config.toml
n_layer = 11
d_model = 224
n_experts = 32
experts_per_token = 1
d_expert = 240
d_shared_expert = 512
activation = "squared_relu"
moe_layers = [0, 1, 2, 3, 4, 5, 6, 7, 8, 9, 10]
router_score = "softmax"
normalize_top_k = false
routed_scale = 1.0
balance_loss = 0.00307
balance_bias = false
router_logit_norm = 1.0
router_bias = true
shared_expert_gate = true
init_std_router = 0.0127
lr_router = 0.00218
vocab_size = 23401
norm = "rmsnorm"
norm_eps = 1e-07
tie_embeddings = "early"
optimizer = "adamw"
lr = 0.00315
beta1 = 0.9
beta2 = 0.95
grad_clip = 1.0
batch_tokens = 131072
seq_len = 256
train_tokens = 488500000
steps = 3727
dataset = "wikipedia_en"
Below are experts of layer 5 (counted from 0) of a mixture-of-experts language model. Rows are named router (the router's row for the expert), up (a neuron's input weights, with its number) and show model dimensions 0-223. Each number is 128 + 32 x the weight over its row's rms, rounded and kept within 0 to 255. Numbers have three digits each.
After each expert's rows: a language model's description of what the expert responds to; "comes after" lists some tokens at least twice as common just before its tokens as in all text. This comes from a sample of Wikipedia text that the model never trained on. Tokens count by the router's weight.

# expert 9
router:132171114119153095127124127137084128184141143105098166117180146154104125146137184193120176161110156065205130089167055150134069132161118170162117130092150129172173124167114133170115135105129107067113112145193119133125156090132106140117134157130097125093141103149162100107148170192123161167111108089130125150143174083049119076155168129156173109093134090086144116109149129135134088168146184099070138142129075097101155162102171074152147059110102068147134160106135155116096140094096101092151117090103098077091164129149135207124116141142099057142111117107116088073137140153084096103123130093098175105086149085121096106131096137182104166102107078126195099174154102125181087112096
up1:115144072173165133125136099110156169127162116106064149162159119080077105158101146093093112092138151095038137198132123140096075106159092149129187106095122164119135159109187134133144124122141128158134116216106080087176154105115083064142133166117089112108134130103110127119144099140108172140131199172099066093152143159142096130148129203117154094199157097161081097100055119151113119132080132157048139164079103145132106131085141123143155175132158117105120093090155142163183162194100129114117120119251136140118128112106104126140139131104132150108163128144099107156123083172159116111107120085053147120145098141123152122136143097119197121138173167129164121113096099142163140179127
up2:173137129126119134110175155164115154122155162189093152173094112062205107110169129125117103144133135123120145096164098161087145176079116117086085112137178103134180110119141113130131131173206094089135200121106096087136157086095133092063150127064130141071119109115085130160130122094120146139121111131124134105076155131140155125115118097105121108205124071127093133092114093133171126151094174093192111059096100178118070130099112112105087121133112142143130147092085112121204212161110138100124104128169128178097147138093181167123156161166141150172130150114151126148068133133084212132110133134193072181166187150075135166111107133093152137112106131134110130108103066107116149071147
up3:145067189149144144089171184177164183148073078124129113095107151185136154125084027127126124089123048162131076125122156106153142124073123129127159141128066145110157106086127120114132154129181118157087125092115138139113110173098190091170097151168171135062126121080129092169099149123087120143129138160159157138142125128202087147130150143166150171159045083103129142153148093170144157074113100122148150130116082169074091054138161156078097131203137148134111159109126148121128170087162129096158104142159138106154128125094113049158105122115123154140122124115082149119155139045070157117136128151134063136117140143105147121106138106133113095204128121158128129122152110057149133103135
up4:153167131084164145192136151134105120121165075128149076125149103101164140090131162117139161149150205129128128117143104120047135124141124145108142128143112109118128112116203123102137100137121087089149165180119114084106119112124154208089083103098176155127111119097168139203150103075125110059148178198105127101135145109150116106128147102190095163162088164141139099154142092114117089123054142131145144111166162158140123149098217150134146140148148139127089174119155108123142189090100115108185125171134137148103106153118094127219161143130200087126157203115186120121100109186158145118085105142095095084159086132152157156180145180161133120127112102134087195085080106143185145150154
up5:138095107190153174141109072134120084161178187162105082073128085120124107094113094095145133174143074129071119189138143130106141115134133109124158124106180134148147153152183128226095167126126108120076108246124089111127100142115096125127149138102108093120127091141132143146099083154188177137121104097146113138198125170200175115145110106094146163122152109161175133125069145116106109112140078140135172124129162131099161132125128106153150095127193151052150118098091100153103125113071144079094095143128121116107137195107127159094106093101135068180162105111089141191120112099103094131169069116099082112130119106178127141165114090081134123161155101156115095082185155150076140094123
up6:163187117111156163065153127109092170102186170138071101148130065117167175103113157113051113116113130097060110140136092144130173170146128169157159151116143188110076147117093149123165092138139210158090191141163150151163062136140116157098141212105115072160169136143077109103145139187143134197125138115099150111181115115131162198173123181124183113207126128184128097129106095056154096144101083136134102136151169174104127135126137150194162139138139158174171100122085116124137114134169109131129102135143123095094096164154091153105174149077148132155121156141069093159197099182121113141086105124114126147119132105147130158095121149163117114118087138122112173130128123170104113106097
up7:158108074075118144140121146099136088162182133116158127114142167155122096140162191147151101092135165146114113082066120121131102108090129088092127135097150129054132118098106068182179119127154164103169130170156198138129151067139164115120081135098113072108130101136137124092163109104075099183159108216134106092147163133092140110144068151092077147085166141107120171111153090076074110103150091132161176197138130102138141072164111152154163135161109144107121173156123120172146190128114163097141156173089179114149141145110114183049149131170138174106075189117098175097109110174172112149170129139133163107115176130162120120154109141147109110150149205126093113153129074087075123138116
up8:190169096158165146137163140135098090136076033175086092154155166114140241130131082103159140118161153110114226150113146101194068168051118148105163109097077107139149166128150119107163153089161166129171071165114105136151082149121146151140106166178108121089114124129097146088092114105140169106184149129127130073090135140127133176111126134144123159136151146099169136086128134136156098085147081117159151124114080161153167133104137164115129126165144094105135155157137134123146119188156077111081100154155164138131081081151137149150134138142101139178156149200120170106156173111207113170133098039136131099106135152114117125149089113121169146145199157146137143140143097127082155129163
up9:134107135167072127112085161158134092134100137089154116125114126176144125169121113163114130194108095143123148107066153141099087122158135125079086119164074131149137115091063131103051091074100106142084082116127083111151111182123143147133175164134109140139191088068138096125132123093127101122111143138177149088170138145069071156113105191143202128108116128125133131145155120173085182136084112148135055077148185108167153172106188146174110131140164129162126123112119139125107163118135106120184097111110136174087101125178128112104229152119160119104149120108110126062074145168093085103095145088083091104077179125119176132126190146172106152176085081150096092124134090069126128124132
Description: Single capital letters starting a name after a comma, pipe or "by" in cast lists, credits and tables, e.g. L-eland, H-ölderlin.
comes after: " |", "-", "|", " by", ":", " John"

# expert 8
router:121191155139129154098089166110141123101120101130171093105187124098122104081158172155151123184115103119184184107146168107125179159172161156134150155093158124107135166143070116122062136096149123090143160128126156131110099129096137153128129136096077080154143164156199178136116152151178157093124111125100128149141109138100165195157144107111119130143120116101075096120164180176123128181080151058103150098108126106133074168101167146143174198086137140138073114137120142194177110156123081078140110101117125119131050176173127122132180187080148130126110173162155168148217071153137177114123105163131122058054117086088100146123061155139149089108152143097142117121106140149151149147116
up2:133122108080174091088120136142146149045174118088152125115121130101139138142105166108135138159145119129144204111072140089132114132137137155094117091119118053150135133161150092104144137107120148095137187228161148112109166109093129155158130176147144118116119139109093091148095091122120056077125142114142125062147150150210164123099065106141061101080106058148115148206116114157089097140128092115119098126123126121156156136110084065203150101130161132104095152139129143164106062112125138169123109110133091141147129129135177134102106144108163111131164129201139182165151118114158108143175134107095121121081081177112121134137119157126198169054153136156212132154041087165120147147131
up3:151113161094166127108103099102080205162180077114139112118077153100151137132157148159114160149160111143138159116133119148110115102086043144138125152122174134154097141159107114129118076145095225112115151086085165165146119060172113199103119158110116140036131132120152108151153092116079142184123122125209100143102120085143113065145154083142100144090124091112092121169088113109085148141118131084128079118092153113103076110186064138134108108092114131093100145129143151144185146171124133117185134141126097081095178143098165153127100125159198107138132181135092123135142166153118164135176170154174120115153071125097158109172118182137111136200143104151130121154081088139127042101119
up4:054131076158127142117160097130144152136151082156125132175104141184126182097161057129117104092129163154116096137101127169123077099127170115074118101104132150154173124185148138184110147134101136139166128095116083131130114144115097147132145088121193090117138143096167121136130109113193189129120129107162108142094148174101164193096159102110084143117075198098078113203099132155087121122081129177173140141065172135126175102156130131114133170107167135110095107068148097120084100113138089149127105182141200141103204096139094119075119173163126102186129161113135168150124144176134183121138112127104133135113167128122127103204133111115139135172121167217096114132110164112094171194189
up5:120113096097138165203092129139135200105127109101154142165111146107165140077161156152097146099159137144182152153103081094122145122082140131126128127124130123085115133106098123189102105101162128079086149102074105150103187117105172174177072074121099125108158074106059122186110092127093135121139111134130103107126138131116183131139133117203062156143054106140162113190036154133103115153125113111124074104090096116143105135092141141110178085093167131134136114064108095159182107105144148121204140087128129130118123132119175199138140105111150138101209159172106206087149116100160114158108141188095136168120144217157121105082140154124187119104150109131170175144124107133117141128135
up6:141136119074137127108163116169127128121072099091156172080111157144162112196161093127151169136137149066141108161106139163108137112071119041078085128170139174170128136150145051138166169154166192128102143121141140124163132093156177115115164101178149122076154093115101117068101144111110119156145221154113187190136085136150152119134068108139123112077163130095139089160183099140160235076144118105087139136103090098123105141153069123153145083095158080170149126122157162137116117113170120095140102163131124107153127147118145091108141121095112133096128091140096107085130044167061110161177168178152068077129148117099156120159122095132116124143101127137169119145100107082135103164120
up7:122141092175136117166092134148184119106178106133115132137118174137122159138146149078123129118123091168092125119116139206167082073100182099114135074141120185111173109150147126172145168170124101120180141160089108119129086100116122088111163107139144103115155124133108154097095126108163160125091136042127139128153127141181138136081084120075102091121077102135114133134144150139123177121130128197214124066123170076143137112084145129142126149134135174191146080146158097149099142133113127125137142160097135107146144115141091137123085196167111126124139168134118187124089075199109138125095117130087109105158125132109082114207161131021118062161173140164132099070158121035141197133170
up8:172175143200113104116172155143116149099210182163131113133142118111185138114107198113127078153129148142106162113142176125132086151141069156150093094160145095098073135091126140154132110170139145163147118049099135122151106064117091169165170130107103145122146179099153110127113088108128151124102162139122125150098147113177058138137172159107112096151122093169157156070114112138150087133103071123127153075169144148165130116121121126116097133178218149098142167145175072095127146115119129142100094116114123158120143054143151193125111152202161153155099112100137137184136117168137118129145194122124150099166071183158149152119126169110181156113158082226155171092098079159125135177112
up9:183096175154149134124101032141069163087126144140058114088143144139140167126113163164078084061158091118091147131101164208164098127143175140123161139135088079082093135127134083139111196146157167153155078167177145125148101102170127131099158157107171110135090205067095132162090116130118122117102169090146125179163114092122044169192167150214166131086102082112134097090176109083159201130115113125167121097142103143118172130168116167150137141128152146140123121087110148133107079118140132100121142094112094135070142125095127098114126086157127141155145149075161101139109117126163118155138119178139127112154082128117063152115153162106091133184155131172125148094132130066149157124145
up10:107129157138183144147140114138144190154151182167110093169160135129152125156105123133022108126166061140175100087077164153121135180157173112140154177076127163177104133074126113120069151089150143136107121190140066161123117064133184157143139108122102154119063118087138114103106077123111139149112172154118150041156123123142150137089083144108098145120051072101122120108141086163120184172053046133149125124126120148132187126177108114113116083175104115094079120141201107159106097109127140136124151086172095119092143087144161128150124146145152172112168089156120145134174097182110115127161162148100180155119120098108110129150134128107134196142173123110097109115052134127154156127129
Description: Pipe separators and decimal digit pieces in statistics tables and election results, plus "was" in census sentences like "population was".
comes after: " |", " ", "8", "4", "3", "°"

# expert 30
router:104116093115150119131099189113179206192157098128134151101088158150142151164163082137129072121154098118173129112131177116168121145117125126140118078107146109092165087098144091158086096206140088099185111178086118110106050127150177156154131083120075170038132114167141080098143067098092146166088171132132135119099090135122157138107162118158128086115106078092141139118120063138122124118104087112153107090141175095162152129133131061148111102102134097075134111121134059178153129085157176132099148095132132110108118056110136104127095119172151142112178144087185122162097101161145131126112156075129170142176092124143076167158161153108145107189164122129090135149145123058179188151138
up2:136116145123155136155147145134099133091132099109158118108120133099107118147131184116122142138168180158065155140138145171119134113151170156086124175134093142176129118123113117129139136082138109173159146130131087148124108105146090198172162103115108102153118190139178071156123103133134102124095184076129077119142179092104167159092102203144102110120150126167142096180080120061116196176110128058179144178158105118127117112169136172148155138155154160090161133204100100150112143118171103079103116207153033122112098166058127119216065120152184099113154129136092167119132140185163076169081174130113141105152105118150171107078125070097175133148140151138119179127103100137132116144148
up3:128160088116139102181160067132141174079153148147138103111097144166174077130103145126136156104179072218116099147079143130155144088121119134127158124133130151155108136043076099139083194097122125107132134116125131172098157131102169106142175168154138130135078190131109105130152192094132159150128103094119127124133128123163050098186104103082099128132122098116192152108174127127089174144130103110120171128133131211069121164165175102065092157092130148125107120106119126137086163111121199129145127127168145110128209165137062122140199167177153105087089148127127103162124096133097161103122127146147124143147154129097103101168146067084160135201083175203113103108139131122111089088134
up4:146119145154151145145150092135109116100089106143172089185151178120227159133097168175084170126130154163089120169134103091120110068087134108142094133036068130140178102112133081204119153085125165111183174107182066110147135107113091148134112165167103120149120145066134134115141092124135130118109163122123078117116223143123104150080163181131132168155136153157136145137110170102109133138128113159107058115083142152140097129131156129131124169105223118103154165105204107152151136157123091119144129143141108115084161117111109205127143113152148119180180152151060163117112107156120134167127089136103060117126105173117155155134165131124186125129086179158165187112108140133084100162104
up5:102171194124171126060133111165119118041099127123180063119142187156129130100088179100077185139162124118070172115126074118132097143106148150168119118077128108180141137086122079124156083134127092138139155078122101126142121098138140122143128189119132089165103124065126089124128099103130136125126164130172097146115154145109158127078120139124096150112146173161134177144100072183068163099089130108102068098111162131118112056161128126103136141125211198167114158107132184132093162083105041098143110148094138079109115180070080156160114139145147145150108174141111175099101144142070086214150108172069097127070153146092146159125106137124135124117130125114125156129087145134099139127147
up6:179109085151134159074125081123092132116114108122111119116144130148148190076120168127122142106128144163083173132099138116162099076122129171139136100103166124166073104141077058215166082141181091116155079085185106116182170110111139104128091117108099105109085126078154120143157160089109098147126169148110112108183197109095101123120066139151147166133114136121130143210115103129159130082113069100177132147138127124110137123168186099100114150124191096153103135077139108162151152167103064144187115144144087153062176117125119165107121079150107129153113143165126158158117127166114088159129130135119106135114121166098172076159113139195192171117084164134122088108060142121106086221121
up7:180164194121099121121105130125116095060089117126135156100132105103197151108158125118146129076130112119127141116101129164119115116108052095122076093122075165084093162075092117134132080115129156125179212057162150080148129100109150136164161202157163158111116178089171151176141129121138123170123153150142083147160150134116066129132137188146090108139203132134180108133105117149102188193140130107159167108137174158170081154090113119110108124111159126182131102166157115161125122151165127132098136090146043106080096109137127093152128192150186119075088132130136152093118122135138123174116184134146128076132105139063099125178055115175115129068139087100153140158113084156146096160137
up8:112125152107151109126179093119115092101120149133122106142143166155174171088095163094082129147158170141102121099136155118146133095112138171192132075106179077145150101155098115172185121128075139098109111122122085120130135079063125135140093138082124132143089105096131091138107157123147015142128149107177147101170171152120104095097077172159094132150121156090126107205139115144158158094067120120149099110121109147128092112167157115098098118128184176129146114094177109127095191167112043149144156154123091113050170154107132179106084129078163092164089144168133151145156179136161086179107085134098102154160140184101157102113097136159196156159154132128171108091045161090128124166112
up9:146161105188121157152105131170071083113149108189081112143198205035098197128113115114096131168179098131152098091122158140138098169157133189137169116150159149123159111071129114123079089113164071121171145093187105140098107152148172117140096167107135157126132146083145148113111156137128152105183108087149102092130110137119087155117109146060083192156160119165109131117144074092078115144087087137125140131057171147100130132150160181079152143158137194148110110153133083106141116186151121080166083171105146091063096152132144161162068153138127147178059166104141142069083165169147134123118149144150130119125159173116101163119124156153134130136178127108139172118096109141111139087094
up10:134183036117135180129126120170139107099122090115137086107133124140159105127056123130072149120123087210096124112071119127170139059123117129130132120144123109093134046133115084087106202057091138194171120079119142092099076161161168090111113190148145104147135136163112133174150166116079114140130190106118162142094124117178078145080125145073042131091155080155168107157156144125103142138117132059154114111125193183130112124131214117121088153100138165122080110106137123130147120100115119130143112122081136094132137132132074145141140115132081136188144158173132133182147079174122096193099185142103106128114169091140134099139138132074128132181117138162114184098135139124136111159155
Description: Line breaks ending paragraphs, headings and infobox entries, and words carrying a sentence-final period, such as able., race., critics.
comes after: "\n", ".", " =", " ==", "s.", "=="

# expert 19
router:137130152080086121168171107133115079157102162117072190116094156129147095096139084123116183143141162132106145060187182135083135135154137113161121100169116156129105101201117178137061076117135128148126155163120176192108168126186149134126129103117170063068204111138170133130088159130074076112137116110073095154175144103125123168109134121173145109084076157097133172079154117161125134099146103120126112166075120121079151112127201157093106077163097102127100118149082115119141144152152096072140105106108170089174150074141171122079123118115156142114101134147078123168098092100091137160142072164160108142108105142046164095108134143145147112082106099093136115066161071104129109164109
up1:098082113135138175076086092174157093086104097177162112164131148111095147133119130179075116145135061179141190107114132155149091153068136143109160168121096071190160158153097131197097131138168119084146168109099074079114120116189134158157122152126136179168135082093122136177107097128121113177108129153135063118132225169086134071140101159221141120144150160158146142131097134145123097137111133143151127177193120141106132119111062116157095095155180095098149102108126089181112109184130148115160073090137112191098097124091161160164157080125144131155142152137109135068107167077188206169144157091132109121106123121115132117075108117119098103110135083137136099123128170126120120144141
up2:064128116129179167182149124114171163128145126148163134133109176167189112166138154109119102075112137201125128120100136089124111173115109139143059167123131128105115122122146117154144135126120089120105147132100113088187107108078135158143115156119066108116117172086141134000160083110122169115169135122098118097133191152227098086142101098147119148141192137130113079081102128129135094108064109103154078057125181167149117088121158094134089179051147109078134117079137130144133080147103100157144136133078139181121118090097076146150095183123177103126130124128146120138142123112104128195139122077083162111159086139110187150205115171107131165134151149160131147131140147157106165128177
up3:141106109143158110089108123089092124112159156114137111090178093164155207183161124100096117112177063125112166196145070087167148114086165145114125138087176065126099124126147075130176174118097121158130100135168136125153087122140152154099121205123090100101137131053079121080152148079134115171119208119124139152142131091135094152114125062128087114084114105125107133137160115132146108065112052100134153050119146116090104134119094158146146196141146136101100141105104173169142146105146120142130101149188153102119149175140098117170120059127152178085098128168124084157068085107131089119112109095115106127120075140159175177134186113130122071089177133125092134157111190103162125079140
up4:140085142098206150082194092106097105097112150112108068118149118160171129160132167112075123187166111164132153165052111148153141107159134136118103160128115120156147150149140059136104141103159077144094184159105064039109160090125139160068156175078122089164077150115132166111134111144143116134146142131170119159113171098138115070145106080138116128179103145063120054117156156148126143043093139150099152119175165152073124112131118147104155167132146078080116099118117150102112165198119070130150125092123147124075198117117137135166156073057107142112100107167173122144114097134093180141097127132108090105132129099103152110149160086153183096130124092169115181123115110158090111142160
up5:174134090167091191141106166143132109023151117110142153085143165110179143173128165161139103129090109183130118093150206121127118177133065075070123092083078140147189147093062119135100128187166121101132137102127108131105148156076160156146111059092124165082110148134136164080136098112118124142174132157168078049086169140150086092168109122151138133154172097144146149087138071154141083148109117137100053154096143195086145140086102118112088169125149129112127148123090087120066127129111126090096143176118077116125139130123119165203123131141219118157116146141148144140138176133136180127091125172104108097127157179069122150124140142115111142163167078134158137143160119143131124155155
up6:150136157145136165078086097147159065133158074095146138122136206093140150113115096083113131161121118125145136115130148105128127206149124185121137064147093140122162102116202111147129117087162110085157123129064131119135093122123158167196112133067150140097130117112179108108164124125084134141123104098219119129167129123122169145110169186115111149153076126149093146145153103101139117151126092133104150094097141132160157119134095137184057156157144161146160174108134113144192141113153180131121139135148115120127074137154096133118091158112214092125107103213136203082143093110072108149157099028049164154146120101116135125140149160138052055091076133118158133160140147150133127094115
up7:044075084160160164148125111140168093124113071142154126137157100139151123171093152158143126052145149131168150121140125127162071149085139105194132127136059133064110161140112133101132136098115113191145150135175101067112076113078097151180146154127119146163097183098075100097116104075112145164124134178197129113132145116149082059141092157093119136062151102141180110101114093156137152118148133092076113128151115170160135087170105139170086152127153113138146150135195104164160114140168083099151088101097109161085059083108140111173070073113088160105136120085091123145101094123057137166109126111127101059098154116165145158131128117127091143126129120187174092134151136131061172119152
up8:137115110142210090137174098102098153107165147160126151139151076175186101074108128148104090098115119110128110130130134174123111077111136087194181148116159115149155164098146099143158121109128103204084142172115084118162088028137122103095127133127134151134125134156119105055151089062172143142100152136212133106183130122072139127117128134085090126126167153124122159132184118153163175109135114154126154134171117154131137163155052159117191215133140126113217183126126090133129149151115137170118139122115071096126160087146130102085143141168150163072144147138134128136071151095103121130154137074092132144133183147152161124156179073109113137188141188150121146130132203134118118117189
up9:095108138122195117103166100085113195141116110144210173171159094149186128078099130134082178104127120152104125144078188148096100091145146177160124117097158136126099161086146111126135111068183133183157166165126044120094104084148115152064067156102118172146116172113088114105132104128092146105104134122182148168180147099183140106080136137132097111150109116121126159127108110104148161105116142123150098084169141156114147137193190139116125165120165112079177135159091175131102108117133135163081137094183126130127113116141095095130194167158150127096151120174183162148207104125101100192145114072044164101100119116130206115115129093123134189147114106138154116177099108139146129145106
Description: Line-initial hyphen bullets, table pipes and = heading marks at the start of list items, plus Born:, Died:, Genus: labels.
comes after: "\n", "\n ", " Binomial", " MF", " DF", " FW"

# expert 0
router:107157092151182100096105160139142135143159098103119172198130065101145128186144128098133061165147116126075095146091093109067135135178085137145098182154126158152114116172162141114158130113118145109096179157151157104137084185168087115078143150101130109130144168148082136075138154155106170082103174114143178085148087093137092098131177120129181134145102133170097138134118080073165118054098088161173144056106156121131136215143103104156178178188146134183208174132076103108089125123095101113176137157143162154131110191149112130089114122124125144048123128113120106116097125109159051144136154078090166134129139181140090143159152135123159138132097141078124106141158137165125134150097
up2:126162151126149133104149160117126117123084160123176101100080162057125125026082151172115107089173171077195161133086137082142161150094074165138142136074137089104120112131168075121080144119155135110143087170092103174150089140131095137190177095116086111143134115129137124207152098181131141179156121103173112117142147186097182155099095141122122136110130127089177108160113102115090112116113088141159068108164131197090180134149120139181138126052168121129106170148104085139109139106116149150084075092147144151121183154113100143144113106123103113135198124136114128135103143205169183136111134078123108077097075116111186155134192114120110155138136058137130086144104174140099153123128
up3:116109081131145080154148109090114158109073092145162152117182120165156135146146081149145086108095233165089179102102105121159109069122138081094108130124134139117123151175143110137078103125156107128117107120164086128141147108074152123175182154189105189140186124097176116139141127130149159135100115124136057124110102190167105185076140163151100143113109121098081104096124156091124125129108111139206170094126183161113131130124104127157159144091153144102144113112116099119115089078067159083094098187108098117124200105133140155103124133157168106109146103050130106134140197186143117108069143101062108110158116190100071116162116150055177143141145112145098105158147074086078116126120
up4:135138083111139132141183109131157159142144133162081131168145165218155151147097107192119112085194142123155139126099127119116161107118167152142074186118142120110143112172150130180134153127181086085105164159121132143143116112086138068170111075163106124114079158142170150127148140149137167153153103186129158102108090228128121196114116103128117085135180123128176100065145059143162137115097193091107132090114184119141117136159129135115106106082126055121129142045144126182094066116087203114158113141114137182140114121110090112117119150085108062116099124142122129174140141096079112182173123123096129153176158153124125123178104133108120154152090117199114147184135063120102180135131
up5:107175160110146104151103151075163062165135191169151128081162166125102113138098183160161082134086115136119064140115148139166153150094100161128042105118115093096095074079106093132135178067102133125136142133181108182177080140099116121143168145106127121143134182137188106140195166089125071149115145137145119153138136193126135076114092131113076151067098155124159157173118074179120248115107170099099141124166126123102176129176116093081128187128183128155100145142125144099149152171107123101161105113114162115083136157089150137129115152162101168161116129062112145119119135151145108083084103129131122136155126149174119098091106120113093038110138141175130106137119116106089150115185
up6:191150114175134108068114132074162118130127134123124154101024092152157158115093186123137169094185100055079158134080176119110113105135094080062150088092145133114125130096111097134150096083105121119148113131123134139133084128166119134133184114110152083167159095187105025132151143117103142114094147078121136075135145163151138150128097179155133161097089123135119144126152172109093157154162078059128063110152144111186095145127087067147140127086154148105166147138123130099141104122103098080163167145148127083094168121070129136120130064138172105154150118194143159131130073127121127180135089127101109085081120157053171143117143153100099167112189067136149123106106099117161112121086
up7:108115144176172177127110092136148180143136137150156139137101112108135142157094130184135118084122063191125088110143148157159141141122054082155140100138139112146089153111102123170071172166134137128101192081113127185113109115146197148111131125102139142129179107097081089094118112183148144105152204164141125086116113121193130135177100103127100110171103101165164116168145115104160093129137097107060147147105152167100147160108170088137106135128159129163168182170149172155092060184129126111150133122115150129062111118116131227149048114163191153171097202158117126147132108165140103145094121157144119186162087175117130125161133125065164136141167104170139153143158128152094159194169
up8:139110122034152156083108102144097173087083106152113136121165151130175172166147176117204120148173128131156149109103185106139125124137115152162166134129153112130105054147091077153076164096137174094112151161104117160113166137167139100146062108128176134143165119125100112103129140127124109122171168090056126166133142118171135139115104112112100186159112079082151069173193145135123085141171134103084154189140219119085120142211159154121174155142164172147134126131088202133084157113137129082122131087124127062130109138134123117171089083101121137141093172157087128146171123156086114164168111177073112112118144130087114140117133092153146101131106124133163212207110119139095130141136
up9:117143113152155129170080089112085112108095132136144091169133132188160161083115117122113142083136146100126167152102163117123116137147134188134165114083079174062138146159130116113089187077161120094102110139169134127086100134134101105226149097125054141127165059149150098118161117077151118121087176134112080146137187163105140096097074105158155064115137107086095041111081084206136121175113101136178101115126177136108132089129088122161134109098148141150111073124192117137099172118127161114120149128141142101083125152068105079165120138107157151100155153129155128155091103137127172077113122089085082079133093132129195150123138137134140148141104102120209102170105134042121133101181
up10:130149118149154127179095147111130059119177128099192134054162178106161107116123082157084095155099087152114144144118076090127064078118122111109123146104136104151166128156097106101109113087169087090131106087103161092164080116141139115126137121129158185170073131122181187144095170119116127140200191139070110160158052118172103111073095108080138160103122117052174128140149143222089157120114149127147127107133140196142136137184204124148117164127149073154123139108140115140115164104122149075127095139152133100080126129098109138084060122135163106091150127133140164137130147120099157128071073051106087101121105148091164172161169131156156085161146101143098099149149112126161109167104
Description: Pipe separators and line breaks in sports results and schedule tables, plus "the"/"The" before team or place names, e.g. "the Royals".
comes after: " |", " ", ".", " with", " by", "|---|---|---|---|---|---|"

# expert 15
router:115109152141112185175105099205090178167152196137115077103132106151166119090151068132096096074139126090087140172136144113127139178139155092167181123121172161082104133171149157139136108151081074069084075092196085152106083131101086130127155148116170079189151111097132101148049137155159110176128141130157103186204117078172107102115127143092080107153109110166191138135109137115145135115127119144138150143122102116075115156120149119189096135160148158069076102141174168127145104109101164098105138130086142159098119156164174169125091129121148132201166123135109099219127153099130146105123075185117098111177125104149102134115147139095107165179148083117115119089130115136144137177129
up2:122113084195197141112147159138139171100108150096156161159095149144181156161073133139136138201147145143100121081074106114103117113118121105119099119098136119170165128102066029168107146114194120185149149170143103123114157108169180131109125127165085082096116129122127126045170096093079144096129172163147133082080143152129103108127101141134127167104168116134084153155130106153124146127102071124106117115103176124156095130174127075132159073123136107163172141118132191154118118133152096137148142161119103090118117118091113129161071134232143121073110201151139159110141143181142093211138136113073171131088151137076103179134137110163190126150091169119120133193108140113098168090150
up3:095083071161125115116166088113154158120126123166142195105133138175135101116128147135068101126087144133127131131111117152140086128127132115073082041140076125099101109187192106132150121152133112174145161152099164181114108107118125121098183089145124074126155155134131134115153105204109152171131191102172109156096147215138098169092119089137166117148182152115128120074218133130161132105143114047149116161090101100157097092157116111104162120169141189159190192135126074168096102113097134159154149139142096092178162145145098186137082134149081164079094131127109168087066125132099082151097115160116168160085154142108122125131091172163143155170154134130097127100115074133144115152186
up4:142173092161144114095142139206108166131127177139122167106144172102127152115151117101216101116125141136142107107139189148123106138111156140133113161110112079130206127165145137167122177115157212080083080122154081111115102153186127094088122084146164163115098106160112095163158106114132082168147121118112124087114146160137137140067096109159136112133074032155162121180127120161131177120148115173134156086150156125127118136156073146143121181152186121185097132152144113132028077121078135169118087164104150091156123160098140211122107194140151157169051143188141125158121170125094135187107109130136111166118133130112152158117098148088121136118158150170091144109148128114080194149120
up5:126156082152178174129072168189106216174125167106163080164126153135140141091127092188094086147164076111192173109107199146117137185111156104128159171158126093141207062130158126112115166126114120111129194152112119115166131063148123170102123086098170098104144111095145063082086113088137131199121162167165185160111097103108131081191147151116108134100156101119101131118116066097120151138136140096149135149077152093124072133153130114129146098136217130132117111146151106092151081176133149137113173110102118133084104101114051176118139126163161115123146162114113181142125121164124112103168125188097167105143113100131155165161101131107100141124127143084067130071133114161099134107097
up6:160147121135116125089189154042133149174157126115108152150084167154106138110115118146199151163120127088145134106158056127076139156085154116078083108101047156115128126097148094155146071085114104219115156136169137093085138111191127126159114224140162095111151125121113102122138121129064093138114164094124105160080172135110191117133144172149109135091127061093131118178111106151086120122128117124134129089108123072154067112128155098166111121131120126123099192105137156104145188094127158196148152140113167107174089167092094086123098124155110121113125169185104127114125060123129147150161119062170193114097144140097113137124132130097162066083119097145092120129099116074140176073153
up7:148183155096204098151117141061112154036130124132086134118083152150159173193128089119123149123105154122127128119118136112136081138132125149098081133099069127129171060132081112114154099143110131176116106071122159114141166128134174136120142106148175141115162118155155131153137176111122109113132123140080154138092136122121120118127094156107129100108157164107079093169123106176147197151181171120104109139156119045128069160171116170144126127115140148162152255165104131132103063072165143183103171088183150124123139145135102151123110153157108101099120145112121104099151137107076131168171123134139140134137146145073053119142155119128099085153109177081121161107186128124114089110086
up8:174160176188165094132124138132115158138168099120142135172116159119162140127133168150184099178135131093141128121191068132145115099165169114111044120115104071161088102155054125155083121172100163183136184105119170151139095130115112142150153110165134162135093123133062097053117095152128096159137120144093165122069178140102131137095150159109122110163051122126149103161123098104122172162068110116138072117141155137140109125129118131093149138129157113096132097159131086150223146106063178190123130097099118105093160118127174189096077116144153136071055142175095125156110148158145100095179151132164141216147088149094071132176130169129149154141147087121096117125152097161117152121111
up9:119108125161201097095112071151097207102189080073161154145115144098134118134144156184087147109177119114123108104123158146196138089098104149158122120138098173166118138114163091147076113083184151108147112158072152108171101043115093151200070124088097131143129122125123113110123130104110115100171108131190093100066133104121165090132116138159158165097095128105098138131168147110080187130165128124130098161111188138142091161153116079157165079108131098103173124144144094158134196103122144100136065085120161118121120085145085113130111171166121137148136128124149166083121086120115166145110116120086140199126194117125217135134131102141106122187140150081166125130184098150072188077130
up10:094094133193101185126105180174141099139101131160162080167163140085153156103150166164165158127171121124131112123088099103098105110121149124090090122116131097110133127143106101166076142093136161109189156148137138155053119110168153115144099092191149154182104143208135171153128078087142115120099154122097135082132137128114137158108089200150116110118075110200148103164181144071084062105050138089118110091134193153116110125121103165122129169157187123117090104116118142132187160120152148116111159126120139115098118153107157109170161153157199092126104130122151183149183152138166101144092173120154158098094151110093152183085099082119182178077144093167127175148162128185146103160077
Description: Header words in wiki tables like Title, Team, Party, Year, Date, plus generic nouns such as system, role, station, team.
comes after: " |", "|", " the", " a", " The", "-"